Below are experts of layer 5 (counted from 0) of a mixture-of-experts language model. Rows are named router (the router's row for the expert), up (a neuron's input weights, with its number), down (a neuron's output weights, with its number) and show model dimensions 128-191. Each number is 500 + 25 x the weight over its row's rms, rounded and kept within 0 to 999. Numbers have three digits each.
Before each expert's rows: "mostly gets" lists some tokens that are sent to it at least half of the time. This comes from a sample of Wikipedia text that the model never trained on.

# expert 11
mostly gets: " —", " −", "%", " +", " ±", " Goals"
router:485502528491499506533522479449539556481485480501520464501532467456497502499524480517535497474437535485499553531508477461480464492471504524466490489509524519487519556520497518478477567520500470
up0:510480436501497534521480485493548517500512518524484471500478489499516486499528507454542520486507459500469511487517498497506517513552554512516530488529494546534534479516466487484483513510475506
down0:517437524489535472489498467527498524486500529507512515500499490497527479497570515547520500487459483496497525507515501487515484506433513460520471525497508531526527473460535483517503478491536477
up1:525501512478478488492483467490518497480508513475467488543515501519463476536499492489526517469471447550507493507471524541559479513525542501477479483511517468531528469546548493505492479484522527
down1:454477517454499516490502499507477512535464490494479507476484476520553528496484519503555532513504494501480500477470529441496546511469492520513495499491503561484489537455473519517465476488490525
up2:548489467519486507463487516492550496466492523494498509500496469507479534512511494518546514504485528486461528446524481497495457486493500490494435492494492517471492543503476477491481495494530476
down2:488528502533490525498467451508523562528511419488522476550519507510515470441524549531536516532567491523467486485475535445482466546465504520495547523474486516480507446503492488500499456486493507
up3:487497485514469478504537463503534482478484479504494502489483484509534506500487520468495498486473473512447512485475481465453527492491482512535545530516529537528481493553472453470481487506459485
down3:469471521466518509539552512471484469533493461511480519474511498502522473495516507538536530515487487532458534515513476524521489479496553502464516494482522446495466527526502546506548493489519486
up4:529474492495552482478487485509467489497514531518501470484493504493498492526463486514489499528480485487499489490526471498495483495444512483542505488540479516459418466510515528489487463499560468
down4:536491500507519544533503503502447506495485540496505501494511478564458477504528526521470508473460484494501491520505520517534506469498484477504520556470471507513524477567511479517493446461550528
up5:519516559505487512446513490532495510477490543471494529531471533493515482489502496500523493498499497490496530510517503516495442469511531487491533462483459487472501528534494506481511488496485538
down5:518543534506478508479529499520473474500478556470501485485512478541521487470525508489478480554481547528502543481525492517499521482512487484482507517468534512496507470527513422496493463475473507
up6:496499542534483494477502483476467493448498511458483467520547539472479475483518445470502501489449545492510523507477481489520456542539466452495509481482472517511519495546484502512520500477482495
down6:484477520483510542513492526466476503526489504470497493462500493491501509486497474526495481516493522516471522478495529537492536498502475480528525489501490507494523502487447499463512479488490506
up7:506480511483552513490496486484484483494470529485501472485494524531491466488482455436538452486503503523492515511490485461496500551474492485480492469508530509495529507514500503488537478503497499
down7:458432474463458517480507534517534487501481538518502506476487534499478503476480495533438521519559492504518507487511506542540476494468513502498490543490519508495470492488488495499519514464544494
up8:549513535532523482525499485521506494486493539484522497541547502535475523513503509514476494463479487476488466474491477483500491513445528510515514506449488492518489496498509494535522511524517513
down8:514515503472532503506479507464477523475511461524494480548519541496504488521508432447514504509534473506522455517452474445524500494519506480504530478511518493496517522522454473535500535509502503
up9:456517500511515526499500483523477476516507534507491469534496556515488519478522477507522505480453529507517500501532514546520523494521516500499512493517504452554457473493520457523484501474494516
down9:458464490475548479558501527513524511529506516488498498482496499511518466521495490503476538497491507515518518522498502484508480474489468501471532489462476476483491523466485499516482512496477459
up10:526498494516485463475540504493516488510477482508483510527462456519496530497522549522526463528504470515515483459457468527471502491469518541518568494475490496514536499494499512498526497523489496
down10:519521505512517526506476469513458508521533492487511469509491503504534441530497509495503562536463520552542488531508530479486532473511501494490558502520484512493497507537497476547488492477461498
up11:497522488532509471506500509523489513489484510511489508512520519473447530518508493523485518508514489473461496499507456540451516503513482491489502448550526479506498494523475491488572490527504492
down11:497496499489496526493517497514502486514499488529451483517504502462523520522501542512475507506554517500511497478479524546494498494528516456485516578487474490445489517503506503552501454528497505
up12:534455510512500508500484508494537544492512532496556426466468531505476459494513482508502468475480461514567462512558517494528461535476496451478558497516453527497501514470481486515509488472520502
down12:528489526491484516430507501473501454444472508507473499503495495494488512479501487525511479462553499506524450514530549517510457531575529479536436453550460487467496481489475475511522499487477515
up13:505493559490488530503505505474483492497524500492475491519518513519457490501488468474502471453468507505496493490526468471506473523488462503458503472470523480488499492508489474444517503513497527
down13:444479544546478501518476546498485518531449476514543514532499468481485508466473539524475530550483460484468531510509550511483459508451507510469539473515486497516485504485501480508504492528455479
up14:519462507498505486528532518487578515465493492476454492504534493502527517461505532487466465471488509469477509498540531534475466521481532515514475501520473540473508472511492547488510493539519499
down14:505501469539515491487487484511484480515519494479500529482521520537493462511467466495457507516498504513543470489480464524486512485507483447468485501506534516494508479549503479506466504478483492
up15:474484546483497514531519444515513511452466523511519472427458494495517473451515496447513471524507523551530480511486473498525532521506489495505500483491432520506510525493512511461528517490447512
down15:470462510476492533481490493466499502489482499474471562552498538505475525504489501529516498539510563471530522516524476536487500515512528456486456503508499491521498468509488510509516477476507475

# expert 3
mostly gets: " s", "9", " early", " six", "0", " ten"
router:500471467488462466490554514492491535488527537522504505499479523480537489513519469495533512498481533497496504478540501530535509499515462447497515484514523532477532433475498489486479513490487492
up0:547518503575464494475493467511518491505516533536524481489573521488507546534472540498476513523477514506489512460517482459518478483490478552502502564538475457505537516494484514524505500519483506
down0:529483526511507529511483474481480497505571525487529490522482475538479525502553500527498484505494468507496464447457476520527475532473476489464489513478476481481483483540468499530492482443495500
up1:452507570494504499482490532485489468498496527490501470521477581482531485487488525540511489500478516495550506511477499513528490534527499535480480452530515499499483479494533517498526487479500477
down1:482490489484512512530471500476459503475483489488533493476496480462545496526482515514500504455540498477526501491568542499509507552487494479505461503465557473494489515471546502535467511532485496
up2:491510503519524497489507505464453485459479508494460525529505497508488494485460522511515476488489451468527475518482512487528514575477492482491502429468508502495459548534511517530495488520431486
down2:433481470515509509472512502472519514501508532548506495469481497490464453482505491495497525543542535479472518527528518467504491511503515546512520474527508460504507500470507487455463520512499504
up3:517511507519517492508501521473500434509525534543504508500530517487507513488462507492502506487483497511513509470464476487562493496513457523517496508500536511512481464529513527520527505495457502
down3:484479479438507501512506448521477502511533510479488514492499452432542504503503520467503490499537459527505494480480519463496516465493475550490501507522498496524505520492503553502484496518506521
up4:525525484520542532507482478501523512482522513507493506478532480528515497468490472501521486523493536469475461523494483532507499449508515520481487482519467530552496482512527494503535500476498469
down4:506490483479524485522540506553481497487524488501543470496522464528531500472535501507507532437480475468539486520536512495472483477497481504500459497483558555478499516459543553530504506492485485
up5:487482506494520467468506515505486515518437528492456500507513507525487498474494449492475497449520496473502463484443542542502491466526522507515483503510484518472566518525462506529461521502497521
down5:516486488497468522508473460481479542509465559518540515471524516518490497466469495519475530529509476494521511550499488502492473520514479475478474484488523467474543497501554472520500443507476515
up6:507497496481512521480527411536527459503489520494448538494524488482496480519472569532503475527493502471478504446551489483525457441494524478497472533461453508513463492507496476500500486481534516
down6:473504439491501543475502478483510447522510498477501537454487515534517483518477458485514476523491484518497514513490504516471491531525509497489509520452528504457539462517493442464526501493526484
up7:477497490519490483499492505503484497482482508502508489503499518486479486485451518512486517517517510514484477486473522505487499534474527479555481455520461506493503502513512482431546524484490505
down7:532494518516500493505488520552504550547485500473505525536515474541502486499520488529463516520518491509465519503505516550517476462493526521495503500433473558482492494499463509484464490492522485
up8:486511502516488532523500472513479461480493500489486498499510512516510530482505506472520480477515476510525481487508494512547485507488516482476491483490467456497444509555519488491520492492505493
down8:478498538446522489499504496473500458510489498506496494470492539480492480485502477467499500534494474468500486484483497517474543525468484518508529500538511448468544525499455501511472567462476514
up9:544484471485491511470486503476519501509500509526506488481488515514469489504521494505514489487511467508516490477527546468465488534515485475507473494525504495501466486479488510485495478480500526
down9:485508507536464504493502508502507508513493491463473497473500523503554493485489484474489476515506531482461519508497467516518532519559520477500496514502465498478506505478510511507508517500452497
up10:534529474478473499505421499487541496503461497498471486491541519522511464493486474489469556487517495505479493471445501515474475512489529499535532522471536490467526483535523564518501491495457501
down10:516535481504478506488485481483508439508445478510467503492492488512486478474509470505485499525562466542520528508502527457498472524524525503486506482515513477462541523494509518525472534474520469
up11:487460524507483537502491492545533497490483507465499511495485526514513478494482492455469501489496443519478466495505465495489488474438494473462499491507508501497504502502477497495502477473490556
down11:460509502538509534473494492449519468473486495467522474504481517519450513552486503489489450477506504500522497527532489521518509528524490508520481513491513485546476505523509519525518485499498536
up12:492526514533535502478487515518507519487484512457462518476504471505503497538494517520540507449498502494517487537562497494541494476495540515486538438534529488499487525580528475478545476483405556
down12:446475489494501504507491488562500534489492490486520526480495499461458486529457479496489486484446505490496494470490496505472513483491562505524526526485494482469501452570518462505495488513472508
up13:472516500481487500482478497514501470533493535470519531498492512533473546520488506541506455475485509512520511456476442497574472521505496504498477460521555482467523472505561471516541464515500537
down13:535476520482547476509469484517483505506505548486476497503504482491485528461512523516483475437510496505493572476473495479483504512506503494513528530513534507516526530494579503533552498495493494
up14:497485519515480494455493501488504476478515503478464512485522486515477508509510447416484469506482500528507490474544517457536472504485534505486489435480516490486503477480548514501493543470506537
down14:519449519518511507502460473478488516512544522472530445518568498513470485477492494479490503547510513477479497488501537471510520520493503500499520521491510474517508489504479457504510482482533528
up15:522495540512511494518492474518464534508470500516524481488491526533499487468554497506492461518488496514502500510527511508477483493478512518477518416529550482477491504523480502483523521482507525
down15:504475441524529504527509519496536453521473501532520503504467509495529484484536478497507511492541486498462496505524482529480548487511495474481538485469529531516523491528528505516494472530525494

# expert 14
mostly gets: " \"", " [", " '", " =\n\n", " “", " ("
router:485530465462533526510471520543500458506515532486532516558506531506511457520536460489439482498499470470497490518487473533503490517490510482436483510496474550504483549509511472536487498485545550
up0:512515511501498473475478470563537475502521527534456474487442534518501482483504488491498510501478511494466482502487517479533480516484483567503500494477533497482509482515493511507514495530492469
down0:500526535499486464513501488487497529515512492506452496513499523485540496483486489510553494503452497491496530479531486511482493509458492487492508465531502495485455510508476511492512522520518512
up1:474483512482534509527541501517494506520513506483474475468501447504496536510478475480507481488483516504500487485483513495553460511504513491477498465451501457487528512482489530516490494560516462
down1:528513498507512526480489518482474484493499494500506514517505482512492446511500503481463529497501507505530523529486489501485465501529476521453463502498497499491492502536470559487492492469508517
up2:511476509504492473446515483500479504470493500520504510533512505546531508531484458487526501494487513505539536500477479479529410497469527523495487495505532496469472508477507481469520465486485525
down2:483470455509520516509450475490484518470526525466479509516464486543500505473489459535511536522473518507469534527465530505510493482515526490528511510505440526530473511523473534488510501489480520
up3:543472509487478507484511476519551506477491484539499538466465479525509494500500478448534474500493487474463454503563502491519487495508507479510477509516457498491499484497507466479502543497518503
down3:522518490497517483539527461551535504483507481520504519512481506506526514502511536498527487500528476523502523513505476515538546514493449505504516481482490520482472476472507474468535505523535541
up4:480507493523480522520455515543509463484490439505518501522496505500469501513513519510526474507476488557504538484492517466513505502492508495475477536457467517523475500593536444470484516550474484
down4:493523544482497481501500499505497501495468454491482483507488499478472501528534506531486451525473537503466487525523501493480561485462473462505493456515493513497498511503479445517458474492486487
up5:464492519495540496499492505453491511501545505509480491541520468517486539501495484507518491519495503533507475502482460484536507518514478527498455500478526497531467548502519519505462456531478532
down5:488504486499477503457554499512499482512532526508464505469507479525502486492487545487503549498566509502471495463501475492531515531499480519487508560497503496525468493511499506514518513476524508
up6:518515500498501447505521484541521509503540525473481476500499513469524485487504478458505515468502514498522549505454502500509474469476551459533503490479467497506516544567528481451470465502492492
down6:483521457494520516469490527524492508455496510518524529492469492489498500475488506547507539497528505480518516527479492499504507538470480503501490521461546445514463520482479516517534476499467496
up7:507482486476496450562483529478495472507511446470544477458485501534519532499529438532508507518489493487526499468511516528474525489536516544476510485511487461469487471500480513485493521531538526
down7:488465507485526486525519528525477487468527489501535478514502489503504543502492500489534518483578480515465484504513479514527520530497520517500475511454530531507513478506481512494423514495553492
up8:476454478483524458519521486513504514512469484478524484499485524464505503522493511538486488482499484506491504440501518494447515510501534503536529480489471537519477521506544507472500540443504499
down8:461531475499514500504494476506480531465478459480512523511509516533531496492504529473470467503570495495519500484476534476477513497566501490516497485476479507504457488534494529543478494496557527
up9:502530516537495482547476501475488508489503513497531503466460516484512473477495513540525472567475491476497525484527544533517505472490523486476502510497465532501521482506553508496517493486484514
down9:496491481531489529483474464487494530522481496475489500461475514540497562491493531510506466469484497522466509459451522510507537500504473499530470491550518507528496445495484526531468465505501493
up10:511515481476493473471492496534516478499490484513444512540480491499509502502518493499545498418516458512468477479490495518545523469542522514557528466537523498506473516497500514449471534479489485
down10:468512466511492538463516457503520494453523478465531474474499498496508520511529524495525502506444531514492531514501481467541487481480497537474507483477473464496446496516478503505500500485545488
up11:524510515473482539554530492530504463462508488472472472469507529477527519472499483460497511507506524546461517480472529488496533494503507506499544504520499539481501537584516504480473491528495522
down11:480535491509550497502491483515510490496499514497500458517498545513481505529505494495462515498456520492507485534529507483498544500511501451529535469504476521501437541533523468544495543510511481
up12:514522545497545538473397516499521486468460541505527464490501506496475535546544495454506515505499453494477488485500491534544450505505497499497511508479479534484502512524501555500499456483510546
down12:501489494542488491515515470470489494516461465488539491504509509550549474518503477484465504512513524456490500513522491476462458489517474510500495539503502524462489525502507520498478485537473495
up13:489471512495524515458520464519444516517486501492524500483525508459480515495472531494551452471485498507494457489466508491552488487488503495488530474515567496529549527502518476505482493517479523
down13:524504506489492530487435479525495483495537494457479516487498497534526454479494508507487514495470567490520509497531491534519553502516512511455529515456512527475529493539504476491494482531495453
up14:525471551479517521510538503488526509462467487512497526470469513520480504465490456466492488495471475519481479498486506468507486523497500485493505465526486532474524512485520492490501530503462505
down14:465508510498546492515535454461495509535472462449494494501467504443480495487505468494481480474510513448520495481488504506481510504542526499502487491463458470495497516485496508491512475502478558
up15:526513486499532484525424506524534482507515547501513483482544486515508482455491498488495514534464472528459430504504496523510472509483522498512516526508494476487482515485438477495512486495513501
down15:446545513518516552529514488482501538516496514467477526544497508472493526528511513460540530491480517470511491467453489486541529485513499519486506515479498503520477480464500494505505521489489512